config = dict(
    n_layer=13,
    d_model=192,
    n_experts=64,
    experts_per_token=2,
    d_expert=112,
    d_shared_expert=0,
    activation='geglu',
    moe_layers=[2, 3, 4, 5, 6, 7, 8, 9, 10, 11, 12],
    router_score='softmax',
    normalize_top_k=False,
    routed_scale=1.0,
    balance_loss=0.00429,
    balance_bias=False,
    init_std_router=0.0323,
    lr_router=0.00096,
    n_head=3,
    n_kv_head=3,
    head_dim=64,
    vocab_size=16384,
    norm='rmsnorm',
    norm_place='peri',
    norm_eps=1e-05,
    positions='rope',
    rope_base=10000.0,
    rope_fraction=1.0,
    qk_norm=False,
    attn_scale=0.125,
    tie_embeddings=True,
    parallel_block=False,
    extras=['capped logits'],
    init='normal',
    init_std_qkv=0.045,
    init_std_o=0.00883,
    init_std_up=0.045,
    init_std_down=0.00541,
    optimizer='adamw',
    lr=0.00148,
    beta1=0.95,
    beta2=0.99,
    weight_decay=0.13,
    lr_head=0.0159,
    grad_clip=1.0,
    warmup_steps=253,
    schedule='wsd',
    decay_fraction=0.797,
    decay_shape='sqrt',
    final_lr_fraction=0.0,
    batch_tokens=65536,
    seq_len=256,
    doc_mask=True,
    train_tokens=474400000,
    steps=7239,
    dataset='wikipedia_en',
)
Below are experts of layer 8 (counted from 0) of a mixture-of-experts language model. Rows are named router (the router's row for the expert), down (a neuron's output weights, with its number) and show model dimensions 96-191. Each number is 128 + 24 x the weight over its row's rms, rounded and kept within 0 to 255. Numbers have three digits each.
After each expert's rows: "raises" lists some tokens whose logits its average output raises strongly, later layers aside. This comes from a sample of Wikipedia text that the model never trained on.

# expert 28
router:125105085119109124094126146153129141141130114090116134140170136152143129087104125159182130146119136134110153137130108094126182081134174157114118150127077106132149120138159120169119112152115149162110142139111135091147143157117147129132113122107082135144118132095122145130123176164122139108
down0:106138119147169107146147131100153122122134096150107129114095166175134106131114129146142123176140133099116102117166116123117114109085116139133106155139142168114096125155122146160142123166121120144109157150112090131103115088127114120139163145101135093147137083160106107194138065149104068095
down1:145123117151121131124116127112104159133111162105142086145133079137158102105113120111105145152155113147157158134151163112141086199133120118148180149113121164158105118120159106111150152115107124161147135138114125102105093155128117121150116110123154150142133150096144130134139153099083052134
down2:141167132188145147103130122129107119150117179083125111154147112109115125155073152117128139183117131167169128158115140105150072132157133149143160119107145156128135137159175150109114158126144152129078087118148135108144108141149137112164078098100131123141141088103133133165125121116131137115
down3:125164120096166092146143122148135124136144140124127115137154123127123177094112147138154111119148086153124135128123099144133160165171114178142147169176142146125142138136132087084122079121142099186144149131154130107131087082107061165155141129135140151117134108081124130165128140112105140132
down4:134112142145128147171150124163118107131165075116122137135170160086146160103135130158124144132140112160160116143124146130113126119145098157195135154138122082125147154129152089081143128113163129160076122094155116116154098103152136147143129120131065152121133127118128106134162158153156119139
down5:148065159151112132164095108169165107133125159139160079144134128112098111126105133109154145149150124099108161101123099142131175124151163085181129124143162092086090108121132133125124137143122129120132153150142094136113089107136123102147113118127111118084142110147151148148124138151152155154
down6:169086115125085133118144135099154154123184098130103154119147141135089170130130131156131115058149101135155129142145106145114162152129133135103118123136093147156085128112128156160160113166115136147149072103118136132125176128107131136147107105110169098110130137140119155123146136117125088122
down7:154134122153129139120074131060100155126121130099183123115148111096095134142115135072115129144103143164164146150127182148138134024123140109130135097078108135107127135122130119124149128081106124129095154157110169117091147137129141106147118139143123122143119113154114124127122150122081124107
down8:110101135104145089154149177184136138090103157117159147184091141128128112126104131152093158107142106126099138130151151166147121143125119104136129116138109134144124101152123109134138127087142118157101144096124097123136152121131118142184123129152119176140084170085142134156106130117124116128
down9:114114122123120144147098139137118149104155109157162087124130139136114105117135156107153102092123099105097139140139116147123153078083127101106110189108150078154125177124150144116105131150123147068172173086156162145161140160146110103127107114098118157161153141140147107134119137157160121121
down10:141130105120126145116097124157110165127106126147175148149123142105094091113151103155118142069136150129099129133114129115160152189115110096118112117136126060109154124132137121110118152164137146122090136103094126136135097133136128144129122121123143132124069113156075157169102155179119132130
down11:146124086129143126136122119145142134115126145140103090131140143163081172108141122141108120085158138118062132125145127113169188143149129129073099168110143140146122121160107148182142094114099125086132122145128094117125088149146110073119134179159161115136129108132123115153123152123136138157
down12:133142131131120160135145109150141119087102166106148101108135140128068105153084127115121118125110112139121087089097140143156142179133169103152198096143138107148138089164088094146096127130170123153128089159135095116172113106146110108156139130149155107130170157097160143156170116096098118139
down13:118168131131127152136133152168122130104090130179134108125149105144116160127134168116114144116138138144106111112120100137141135132124137092115136156099169150166155139116133152109144156116142171118133172088165141153165154171152134152104146159122125120083118122125089101116115091121124091173
down14:139146100080148116100154133160104135151133147134121129123140148137086144178111131144151137051129128177114100171150097146103137137134178103090150101156128144142159121149133127139114117125139134150101075097154155162105123100131107156150134111130140123113140136084093167100115172129141139125
down15:159124151136154128101138125114160128151101153173132070156114156141122122142117118144094133130132098169170104131127136093120094120164102083132141146144129135130103087146133129136092118100129126160097175118147127121141106163147115151132135169143140131142127145122124091165113129163110104144
down16:098129114155101193144167080110164144145128113130113115138125121073112087081094102124056162157148116125159114120119161127114093128141132102097164120128135071163163142132163138129119135118125158156139142110130128122148143172166131156103175136102172184139105145127134117098094121163118136142
down17:120144113146091156129136077124150130116153099155151179161151089116170145104178136080117120124146182152157115151156135151097123153128113153127163124124102133137109134112130141170123096116137127118131104103155125152128161127128173111146100114117145098102133103160111116144111136121100145156
down18:157102096089085143121098076127106095119152102106134171102106127122132144143122143117108119128155125141121146133128099147140199121103118140158097102114113099139136093137135121109128108127129113131130104153087147134161170129153137113090107160126075119133105167143160130080087159133144091123
down19:163112140120107109119183141127142129151112119138106154122119120155107124137157084128159105092089140139124111127150101088101151095098136113109128116094119131145146135139153122122123149139125161139137083110147160125121141093136157145134117125141144127098142157147148117125143215136158118147
down20:123148118132121116127109130136132112102127140124169169151146133097149125112086146182175136147179132091149127154108151090113126131144155168140087140136103149117129131120119117127112097153082130100144161108140089136086101122122140103078131121079129127113144140117084149099146171114153112117
raises: "\n", "\n\n", ";", "u", "and", "ad"

# expert 8
router:108146123168091162133100107114137143112140139130132136138138125130120116151116092117127126149126143158192104125151171123183119184164149100102179140114159100107174089164149142149115155105139143120133157152147115106099106122145111097110137163122106113148149144104119122114126178137105165118
down0:109134125113102146118118123112079067121127138107126109075139110113112134117070156142142118096119094155143142108125128093107114224091172137137154110107160110142165102106106087110171121100149124120108138143143139144130132105121105129123126107088115100105139130115130182105138195142138144156
down1:146091133105129130127118166113157131147114136080121088160122140094095105126086113165180142123152113140114087127089149119202122118114145142130126112128138149094098138139131170161119160122170123175149112141098130125132170153157104143107163121146148133121115132091154121110126158116118129096
down2:184087127138101134140146132140145142122131046116103165095141097120120121146119150141146127120196144174166129103132118105134109113157170131162143131129110194145112133089098126134144089127150154149156133131170116109154140155123141124125087144107142114118110081114179135112141135177155136142
down3:150116152152127149125144120130109136130146114140148144146180125139086153168099136120101136118116137116151072116119130159107146115161153136162194086160124147127117127118091113120178134137149146136139089098131131087130097113076148131152101177148196136106135118125150112154165131096113124137
down4:127117116099123073124146145127102109157154121108132109166129133125125100138098170117121151185144111081122148151122122109159131134117147151166094118137122130142101121150097103150115131126135071136116101128147146161135116120148160096110113121155137123111128137129150146133154108120125143107
down5:115092118133096147158125148107156130182157104114163122127088131186166125154087103063163120134111090140129147101095164135149115122145133153121113130135149126143154134166140155097119125165149115112159153140128141152142110140143147083114141163106131093135161155123082154126148141111130138173
down6:120144111109107114170129136179148107098136175112128155102108138124125116113127104128129148091103117153141169130177100131153126168140096101113148134094149134134154109176126139140102088117119125100126152129083125174127120128118094128188141123143103112122117126118109134082135126141164172172
down7:156106171114131101118142176116120149127176120118110137135102101095156108142096142165127163046109110128107149177089121133118149118173162127145118131123097118160152119130143099122120152147112151137137122089132114135126148160140102139133133107141122131112147146092137137123122118115109162114
down8:138107156151096175145116117113114137062131148135101187173088099148129151114128097163157114155130124108085126110165163138105159097149117126120133148150125136087115131140144110148125121111105133132119168111098105141171118134100129122096083134115144110115123132114164123102098115153112111088
down9:098142163197119160108126151106129112102076116117146116131127093148162134096127129071098109127138150114140102134123128156163146097142146130115185102078076091124123136131111123147112116180113151102147124114097161069107099150125132129115133184167135118117114136068097089108171088098107140138
down10:148105100124115130128108101108162128124120091119174170174159165114119086156138131129163127131141120110135154140094142168107132169152161095126159120127089110133144076133117164102112134113162137110131104184148145122145143133166126089111157122170071130101153165107105164115122195126163118156
down11:061149157137142126118097124159135110114095149117090088129100108092168126090155121120122155132146121122139143160175137146159138095142150152075122082131146113093117169127143117111131117122126161098108142130110156137124122082101102152144152083123127170102120114133106100154143114121126133138
down12:156099127156122142119114158113082159117148123141144124072098134117100132103179149124108128131122075135112122125091108135097150137146211107128157120117160146125109149166147117138101115129164160116143109083173096127168133141092142159160167140128102140110124116095129129109131118115146101057
down13:137161146146139105096143134118140143171075086120122139149134158118128089131109117142145156155133143124128139140091111207151116099079112195134120082142134117155120090112111119107135139146154111119122072148107150122158124111160105120071127122157144167139085138146131172100125137142121108113
down14:097162134118157111088153085133148100133072167133150082111141139145090141137137171110127155126117150114132101132122130176120121144171149088142085158143073121110148117174076140129152164104122098096140142111141118134107103141096152093116082134167107074136134096141125127140143154182133127157
down15:142119115167121077126144131110107147171135118120172125126081100115156087136121128095149104132124115149124140082145175112165128100121180153138156148092135138132148124106102155147122097127145072101141082159152134119117119145111094095153139139155141113110086116126152106123162126106136115139
down16:170134131147129124135120132138142107151142127148148096108151126143089139121118162157150125148127093130186120135110127184158140139120112175144076129102123144106109151137152141118119119144159088108081129139162152124087130185123122129127135148165113142144131098188133090097144154141139101136
down17:117109127087132163146129099092149139168124133159149118130105129144135129111120108112121128122091123128110129116128136122154138173153124104149148142133126157120141146172117124134114110127163165120119192118109085132096141138110125134141166114107135105162134128083084145137075090145149129131
down18:140082133119093086131128138125107120139108154092102106143102137150142090123107124115128139140129108134157101161092162160120089074127184153146140105136124165101111132071061136092114117132107114099111114164132103117133106117070163125154138105153115109130114118129119132123165138098134105137
down19:123127160151157092083157084149098146110090125122089129127115105120138148099164111131101096180117146082100107103146160175124118130069141128109128137076119109108105116132137101174098138087106144144109171124117111125159154135139130149110127159139110164131072125116102147127150146116112097138
down20:118103102131168129124148141113085096138140152149168094128140151140170129108142135085144126144140113086107119144114089126119136154155108105136113114131095105138104138199122091099137154086153098145123168115085100103101111150096174139171105077149129135148121153142112162144108117142143111144
raises: " and", " &", ".", "'s", ";", " from"

# expert 23
router:139117105157119147136090165104137115108128113119166107110124143124098126103132113073109082147138091152161126111164151138117130140173122084129144139106120140142174155118134133099113082125141128128113126152098097140129116138143118131118170153109153161112116116138119091141162149147131111130
down0:119130124164130131107138042161135111179154127106134125133134105148137102133123130080123155095118168081171150095112138112114114182125157151110150112134132130130127119115094127129132142107175138121112145157135118147137141144115093142128108119099082115121142106145102166114080102120171158169
down1:113146156103121127127134120182142121125164135138121120115108125185159112127123133097110167126115156134157137123099121102171075202145133160123155127128176141106103088145149132155148124135142155105173114169161124135150135137157123116160150108152163129166185140128095146081119092086136162132
down2:156129127156172147158099197105148179138108173133131164139150124119123083145145083157086160160158097156123093127146134164131114118101140098119113147120129113134155162126143154160094140103160129141168131119133118155161158129136104119137095136118132137103134139129122081132137122126132097124
down3:122137132113102112153080131147163119153109137128107152146161097109159131114127091105115150123156121125115111119105127100135091151151120131166119130103140139108173135108111100097111125107139138101155103070191124120128169093147142150106148130123119115142104179123140122100097091171133120166
down4:106068152137163149133105125071155111116123124134109144134127132118153121121111145124088087134122099157105151119140123116133160074082114100105101077086123132137139152155135164152119115124129122115172125092108107107185156116132098141126144129123094149115107093107147126148138135119144088150
down5:129153115117085069139112132121180107131073109137125147136139130138160107167163107141118122137105123071102143151084166133100119119144108154149099097125141136127138120121112078125135108163144135154115156181104106121123123152170165138132141152131141141102148144126129129191142103137117129130
down6:163132165144173168117135122112137140109127102154147125124128175166071175130142083054128121147186133133136128143150156155100106141160108150152135167170120150110080151130143130101138169117130126137110074107142131114127146156124102192110104125137128144131148135120131127106137131108121110102
down7:156141124121138158129087160123118125133114150151086110126142115154189139155116129109126138119166125155124064154154126150145132105152136153121141110139105086120094129137109139164126136108112124128131128146173148123143138139135100114134147151153123153100133119140142083073111149151103129154
down8:106103128157101168122090120157139081142096149141117119125116082079150137075101179173158121140172128135110133151126137147110111134123127137159130124124109108130120105142124140105150075097141132150106153146115097133149133136097140136141129155149137101110142122125106127185136136176098097132
down9:134108153105111131144126172140115129121150099113102154139121121182167091126134145156118144121123173149133116120097114177129146128089115128094103109119139110102144111138073144135123141132104062150153126151114121139117093154138119123102093096137087148193133115103129116145143073094130148101
down10:093149210126103108144133159147165088133116140159120125149155173128098136120133120163153167138142140122109133100109153093133082227111102125114145141151102098146120131118103135144133121140130140117109111137144105162149120129139164111110122116134112096109097160136112161100101093138085114109
down11:109159160116051116137102117120147112113158135124167124138146155122113138121127110098099124104123169143148148138133105065121129084159116109138157122136084114115085142114169118171136077134115123095093103114145120147123141153147131119114120117153098091121118118093114155149136154136130132169
down12:115164173136133126148146118171120100118169112154068169118125111101109140163129138117114162111162134135132108122153087171108099160110130149143155136155139104116103117150159099158154116133143139114111136121148107123125151087141120132098106123160130102151147121118129148108131146134145146110
down13:145107159162152168149107106129108129091174130126114121123101129132110142109105135169116102089089139130156108100132115156129165053123134099090166115130097118078123118159135114124154113158072114058143129112145116108153116071144072129126143112123127129112146116139130105119138136120104078109
down14:104124150087105133091113115159146140138121132108128159134126110147150163142120117136185155126126143175144116137125139099140127152173135124115145115113105141135114116146108147171122117110101118110123110145132173107098126118104104147145112118120096130120136136142162104105112079127129180153
down15:108114158122122102108124146077122129109104131105136128132140130136163137129142113135102161139093075122097130140149085136186176148133116166109116105161148089111055112134162097134120086152159117124089148087109174160115100159117098082146134122116136145103087110148159157135131162165143103154
down16:060150093119128098097125132109102102075132134119135131089118121147154144096106155150104136120116081126117132137150113116150132127105140125130149167097134137154119095139067135146100098144084099122166168104096129140146144096161121141121137151114104111106169123133116147115119154117140137101
down17:131113104176095145132124123074132124141116113099135137134132148126135139123142141141128120163134116098153164119131151151113114165128133161165129117107112162160160118140147114126163139153144129135133157128128063128123110155141103160075141152146132104158151104150148134197149160139143131131
down18:132125104119117141140120115125116062127146130106102098137124115134155108132111139126131119059117127171106096165172105160100140121153114145145177105141118129127139119113077098096107092138091125157111126081158117149135133169140134116119145116120130177137138139091157100041108224108099110104
down19:177156108113134087121087134127158116158054144138127122154136129101103134135155125133136112177136114122092107142086133124167122183105124138141089142136142097173111123132105139101120118167149100131143117137151113136134083147078136130115117111120142127100112103158090108142099115110126138123
down20:112128145133169104155120141147159155103062133120122148134112125124150150163123099148124119188163138133123106149101117167148132176147099148135120118151152155105084123140141128089140123077123141125161154170118115137154142193163115112123097150134124124138145144117135097101139100147155129134
raises: "|", "Ind", "Th", "Other", "With", "In"

# expert 0
router:109092103104106132140101137139149120132101158086137125163139121109139165097146119196128166115157139131074120132097113139100149050067147130133119105127128101131130148120118121157137132149164133148110166120140161131126130124103124100136100105121102148091117172118154140129117149149156127113
down0:104118170134123103166119174093126166121096128157118123142132157120086155100117164147124105142126116094072142136085114159076127187106080098138194106126155151121164129133149109142125121085157158099138154121144111098107105128136110139117153121120155159108146146110119129123143177124149088155
down1:118139150131112095124154163111114112114149123150108108185137163142117133088113139107093131154126124163144141097139108102114141073153120112095118132090108116124113129143138095114120181106149085099154147075151130084136160127135125118112127113098119162119107093138090090150101145143106126144
down2:121167107144126133119131136090132134159142112130137095094135126126181125143116148121121143250142151120162100126124161126153112113158081140110157164143140161145096115128098100135139160110128114090114147135130129098144145159178153151109123142113159154063137098140098116146133099139138087135
down3:109132164150151122142118127158144128148123118138162107158135145151120143120100106064153140149142143106164138130148146165113173147130131105125148094137120126107133133125137111163124075111159157113116161118154160105119112158135120140147122109147114139161111102125133127101124065133099132099
down4:125116138145137134132151109106108140112117131119172120149159102154163130155101135086164160201169130132130104135146181120124120121166118130125151108114151148111101092080153121127128132127108127130101104094129167098112097151123104099113123134143154127105119080141128107136122131130088158197
down5:120123060105106143084084117113130119104132150148136130167148116105134152120058088100096090149127149143123147097163095121176124085106174159144107160120100156131130108146108125167176133185136157092102100160095126129151079142125129131171122141106124107117151101107126146169121125119109161123
down6:113151118127129108124142134124143155111119107125119129117125123115196118146126115109078103231129103130140144138151103113136160051159110141152143092119124153139099098113108143117148126120158126090151092148111101101109135140151150125096137149089136112139143127137130114200142089158087132138
down7:126116143133195119184139169146118117145136077114086134110070166122118103110123113111109086115131145170142140149134101103119111125105127148116130142134135097127126130130144135125102107078115119103133098123118134113122165129132092090135104113129139146163082090112126125071088132134117139165
down8:109094085101169117143124126154157108173099124141157159097126141121129129123126087140129129115112134150120100139111141158138156137166143148148168137137147111169123115152071122161101142065124123139096138126090097109170098068156115076137117132091138099114124128107133149162166111163145102115
down9:124129101149120173135131116101134116100115076134111158120125150124158144107050116095131135176134144153185151113144112129121101119133100134113122123134121132119113115088128126127124121098132113152135137136076131101112144111130176146113112153104146142107144094112115158132115086075129128100
down10:135110106095115153116118159115105113120192129094125124131160104135064131156109148107157143057128123135121103136130155171084131160153177105159193149160135101177164113133134145091130126174115110110140120154164097132122126151144123128115152113110125117122129135160124140117096159136077139148
down11:135144140087117167132137148111084146104133099118139166134152088092098138101103128086125125038117122135124133104123176117123133100167141141163162145159123132137166143139131106095146091130147126137145101096153155125116132134131133116106152121127133095155140147133150145110109135175148109137
down12:100156085125147131118137116109152153123096097151180112109140119150120110099088162128116135207171148124101110119138122135142093092190139131146137161125128109159092162115140077112108176144114141120132221130142145100121099118155130101087129140089141097118149112133111103172130094128150131142
down13:126113140145118156112122129076135139110101134191140149152120127161119166116124159119118138090155182148116134100132149118113117180115136123112143124144104071134143155138138157140139098100114102124124114119127165148086151147157154127130149130136066157089160143093109119098112183155123154111
down14:126125136125124119133128171146168128090143092129163134153157130122130122112125163143098142106155134107150138156137184100076130206102161151137148137118113140117140120115117151164112126157169141144133105116118152146172155136103153113122146139099133119130138095097132160081155187080107072161
down15:098124145114128119105091116133141086150126165149150100146128159140057130117172106143177129058117127138109166132077128175120171123098136123125106131104156084109111114126156122127120133141139123105104123131148094093144135126127143124119109104172108117086121156137127148119116196116120124140
down16:150134107181120086128144167125143155126091123125171094143106117110148111112131142103100131135129153140123155157186141121104116095135091118152124161116156127104141118126110124123116104138101143142120205147095137094110136142111080120145145105188171115083171088090137104134142109102120138116
down17:145178140167114122083145105129126101105170116151175108133143112164152100116105087132115162156124128141189122121132124125134147111158098158157123145083106158092130136149149119104103171172101146108181104114115176112128116162160089140146151149085118130136127122116174120108145142163136119174
down18:112152187098095132113134111089102134129140116111131114139163108153088133137120146140130135098104140162128165154111121143116117154134107106138143078166125099131145105134123091123128090108159092139112109122126132111158134129118090170132108119103127118111156175115134132084163153098084137132
down19:136105117122124123138142098091089170151102184136146120136145106132124132130120146093158159122146121083152138093147175108116095148137122111112170124104133131083178117137145143148163153109129119056099130102186131131149148170128173098123124097076112108127106152192122123109134149144135158103
down20:152127127099104100127093135147133115095128098111104140142135096100059127096142119144139131037127107137109062129078143109181147148135145123106131101135152081142132121107107100103113058139129091154132128121150158120126129085128145104129135108138134139112121163114138107092089141114144146144
raises: "Review", "track", " Population", " (Gls)", " Marath"

# expert 29
router:140122085083153131123155144156119117145139142093141130155106157176154115128148135099123119094132121126091140099107108130118145107151133123122149141131128149164181162076079128144118115116132129151101093174124120081117116125099143123114101117124098144157120162136108152141099089138146166123
down0:119141160134146129108148124143110127144126096097114082102081126165165117116113160177124129138104146123136107092155172103147103115117112084093135111143097134095158145140120084094128138128124158149115142169096113139097098121124139128142112107140157175126134106124135079151139107099080095149
down1:139061142124101155190104159101141125159129146139119123109124162171139124144122127139141130117147119131158122096123129115131118089120170104131083134099134110134134157161123101125154105106122105138142098106136071128175138148151106123109124143083152154112143107150144130091111134115166162143
down2:128116156150121159135134074118094127075109158153153121140130132134097173135132069122133136125101140089129132086112083136153152118178151113089129115135065120106110166110112114169097147146105124145137152144139113148129142145140084139100117147104120162183112123111145179143131103124130118153
down3:130135121151120165120152097138138159120113152090166115168152166152114100121115159104126091143168134178145101112115137130144182104128134158140124110126141150085109115110096146176128132144173128174149108139084136160150107118086120108050129086137087118144188139110109168126148127152129133117
down4:172158102125169102134137098153062132154087110117142119141132120131131131144164088146165131110136162112147165098121149117146132118186118142140151130131112101094147130112140115105141089104135105146102119112093113134128115112125127113123136125129079109131119151150140162124132096192121109132
down5:126146097135136142160093134106080125077167106124146168116113096128188114099151100136142121154106133162118123126134132146102125091157178105105149150135120140121134152138144142123126157124097141080088141118170126117138128132160165129122093138110127135131101145180137113129099111145140101117
down6:137107106141089108124123139136181142129108134155167175088075102098153082159118128103144109119134101140156127125172123136131116147135109127123103142150135106167157154132149104111136133130144170123086095107125114186144088130136118127126146099144106139111141134115110124127113068130147109114
down7:105162152143155140130098087137109125113137149103125104091164148135136132157152138164115089068115106146110136152165108128110136154089166104121164131105141149140160134163147100151114129130158097107131174095124128086152113097133140142123091108121158081153102134138102096119120146154184140128
down8:103144158154154114136140114126126128150152168116121129108097098139125105116129115100110097129116130121081149133089145093187174153134144106150092121097113122151129145126145158140102109095161121149139122097114099136171121119147092137159128086115147119090125120140087118101139134150136091145
down9:126151156158131126112163127140146140145113161128099111084137158137122150112160146110130134154125152145168143135168107152122088093112095128141092122123140143106084136145140118127127168141140113096157127108111167100153153110124137135085130112136150101153111137169159097160112143118156126086
down10:120137089114175130156117107095139151123146131165113138131125148135128100127150116118139157125129132158142126152126119131109099130128083156154126141130174134125161152116140122136127120128167165129135122094108115117151107104119098179175186108082132115128152129121115082160141129121138185183
down11:148140146128136149131174106143124135148166096111133139138133157124148135146121125154117104100132113097117118135067129122083143157102128150159087157118177152146110147097100146130133146098144087116145116108135118124109140133128122176099129154084126138106139077136138148099116110084144125109
down12:117148088058127133152141095136117163154139194143113118136104142145104168144126119126106062121110112148123174125140104146110113152098124114159149118099151204133151154133127110136158123090134138137123122125116143133136135121109181114132121127064132110152168150159123127110071116184194146108
down13:166088124126084090122126120134119150141108137113139133149106173110087091151126143112142118135135174117132110118131168131153100134168107091142143145147111133166159164149154118124113158097121161116147109154143157161076104122185138094059127144159137117156132082136121154096108125106100101131
down14:099175144196139101123102116120149148131128147164149115141144113068120124132142111139149127147114090092169124128123116117125131119145123129084174159116106119099134142137143116117146157067147113171132117169152100135156137127147085082129126149120128164122059097135123158130129120154114138122
down15:136146115116129148146139121145133102156139102138088065135199093131128115088130147113179142120163130108106141146112136134189132125167127120098144119147146183153160136122124119151094080167129156164143091108112119164157153139163126155191088112140119126132129144149139116151146114161073115153
down16:107113102144140118138125126113125114154111121082147135101150129126129130121161132130142138099133113109117150128117103119105173154148129122094165113142161155131136136145132131133130114124171106139099088119098084082125115168105140120184128117167151109146113155154098183112167123141113141166
down17:147104119133141196104141081080120125106120133079121146126145114128145164123137165106116110150173102118146158128117107172158125120134083146159117119142143149108175130159148109128130147151139159143168099153144111143137092118143081116137140106142115099120098128131153137093129059151173118097
down18:112141112154139155099118115140107135145129169130085150115140150127096120149166136147088122118113123089127146136122084147140152139088118105105187101128101067159084145141143156103089143176147103099120122108174102147103162136137170133129172110142091154160185121127111160129094112113156137110
down19:120149115174122133169123084126109136104106115160142135153093147127134128119119125114135115134163088095146126142082155137158134155145142151100124151126138160134127160113056153155107160115113121161143160121135140159104112120147092134099127158118122115151143105130145151151149108119146086164
down20:140106172089164126122147137157154130102172160126166130172151136103135160150156094079129086107132104117145099143161148116123128144112141154117119125145130143122114109098127139175131049073117105109135122164140131122134081145142141133142107127159152092116143120170135143092181102139117146133
raises: " and", " &", " of", ")."

# expert 61
router:139094103104147072157138134122099141102138148107122124149131125152151140128105085166128116104156106130135106122096101104103144107139152119104118146121132112094129133149135118139156110150128144166117184079135115164120154097118097090151114155104093083077083122133131133142109113147126127125
down0:126092105146142124141142085141124106124138115139138104104102149143163146138107076119152148173123117116069133107141105117120116072108136107124117170094113160102116144118149134134138171167135144136113166135152134101150122140145132159065121170153179115111173091098139119129110096112111111122
down1:119128128098060147123114055094145150156163112124109170123123120133114141112125091148165159104089100146110125129112096123110101126095126143111112175125138136143138107127174130159131128102126160128095121083143113163140122094106118116117126121128160096090152120111184150135101126123136117135
down2:107067082087106190158121146113123120108114151121128182107137109137122098123178124092120161136091122085119097144145137128114126142133115109122177152156111175157135088136118130123166123109095184166119152125101145147120120133115101094118154126141143128142139138103107153173144172172138084086
down3:130103094123159113088066113123080130101168153191090147128127135135061109136138142152152169116141082114164128110111112154112118149107131117167110153118122105119176133137085122160189132112147108119137119116128157099105130083120086110114140118116100148137101134144127139132125184121159104136
down4:125139124151142125154100129152135086126141129125150118143132131106069147122113091162100105093216124098151136109080147139066174152124126150133116168121095153128157146186121169143068154092157118117107112114103116096122124148101102106146113135119113131130118112159127159152136140150149102127
down5:131122130109135124123152114171159129164157133129092119124089158098103089096140172147117116054069136135147154108140084144124136126150147161112098124111130154131115092128126109122121151142145142183166131107111116137131118097117145140138120136123125131122113096112141135179113095131136155165
down6:150110098130109097096126130151135181118114150110142130133165145095092119141179151138141147054128101088090125115150119100096125128133109159110124120112144122123135097094137112131162123135151128137157106133157174105110113083094116111165131159104113152130160179113153128154135146140136106112
down7:113143121123102078134139188180126124148140164115150120142169135149109156088143118162148185143123139120120155144155104120131081137116129115093162130156170135127174137148147119114107174134134096110148138161119102159107114125136148084102179087153122150100137106153149139072144116090170108124
down8:119156158103156122135150149117056176097144123144137120114112138126090133100163166113115098106137150138125157140115109120109148121104157124132142084109141149186107135161128102134070121097129099149081144110095115114094147098130139096120122132093118108148127110135126141164107171139168178107
down9:126149135134111128067102093119134134132142147123142120136141116146212114152097078082113123143131110125125143125130133133097159131105160146171098111120116137101122133145093139168157111137110110108176132084152137115109112130119136127110137128114147103103112162143102082154116106139160161105
down10:108175099162132145139122100142130094135152123177074114088146154128150133118118147151125151175155107102129103131117102107139111024101082141119102136101156166118085124125112146157136133161123132119143126126132106132076139126078104130141122132146130119158135128152135107161175083079160124119
down11:132141113119141140170134135140132150130135115132136128111076152141129105126162142126138099119138111091110135130101127130133142184094136163122101110141162154117096136137085131129155155134153146120118106112104123137193096123147127093147186122142125128106150103108060132201149121126152170180
down12:117106172124138141114180120092131103155127133153089105115077136139203138122121129133136154155110126084172125142139173139156133146098129152150141148134102095089087118074148117156172130144093111103139164165106141123149129115144099125104154125103139165130140098135128078090144137139125151169
down13:101167134141118134114141135156134100135143101127167145140101079101166147114128109112068113227129096107147110133143089112127132097147143166128117133136140159113088119129146107096148111154112123144080121112155131149128131163105139122141098105128122136098178081151109138156182044105134152137
down14:128123109103068097144129120162128133095146151134120135141112118103102112137132100170101127108153064155103145124203119151150128128101156138127125145140108106165174159140111146148173158149109097102136109138148152124136146103123125113093103122145120140086142115114104148174142208144126083121
down15:165091136167151153117129135116150132145115116154101099137158174120158094088116134133126120085098120126103125136140128107133146162131141113112103142166133121136125131126128153152084121161154109139093094096119130108178117100163120159124171123107138183104162133110101133141122134103148115133
down16:135121156104137137137104176134137114145122129115165121146076155102151096108125135114093120113110110099123160134140108118146124092133147138165146146122146149179144147129149130107143181068168098113112077100126166140118136156133085115109154161125100132143121143097111133135147115121134084125
down17:102100112127094116152168125078121148076159101123142122114150154098123149107129119131100116159135111123144193123098149133132170140134116140165151088176115185106137155098139093154088137137091138124164141102107151125112084127136156143143168117083167115125129108098138125156106107135122136136
down18:140134102121160125144132138130146115139136151119150132138127092102125133145103181164139170190142126093137159125131098126169158104113106158141114149115145162121139122109096132134108120159138140120154134148106138135104154117128093118177177117163151151126133108117142110145149146119112104122
down19:121156112110114128122134142168129162146130142132129134107166147071087144151134124161148147080143132154122128126168153125136105130124162140123163181115150124151165087146111098136183155143107140108107102117122119133126145102126145138147129088116165160098131170115114176099147208113073146124
down20:146092114130120135168127129159121159131105154127139142115157129118125161121149148132163129093121132161099146109055145159092129125099128110101127121104104134077179100131097100143163153136153110107143120132161175140120104111100137105145144145118098112119111104138147139112110127141147084141
raises: " torn", "oral", "track"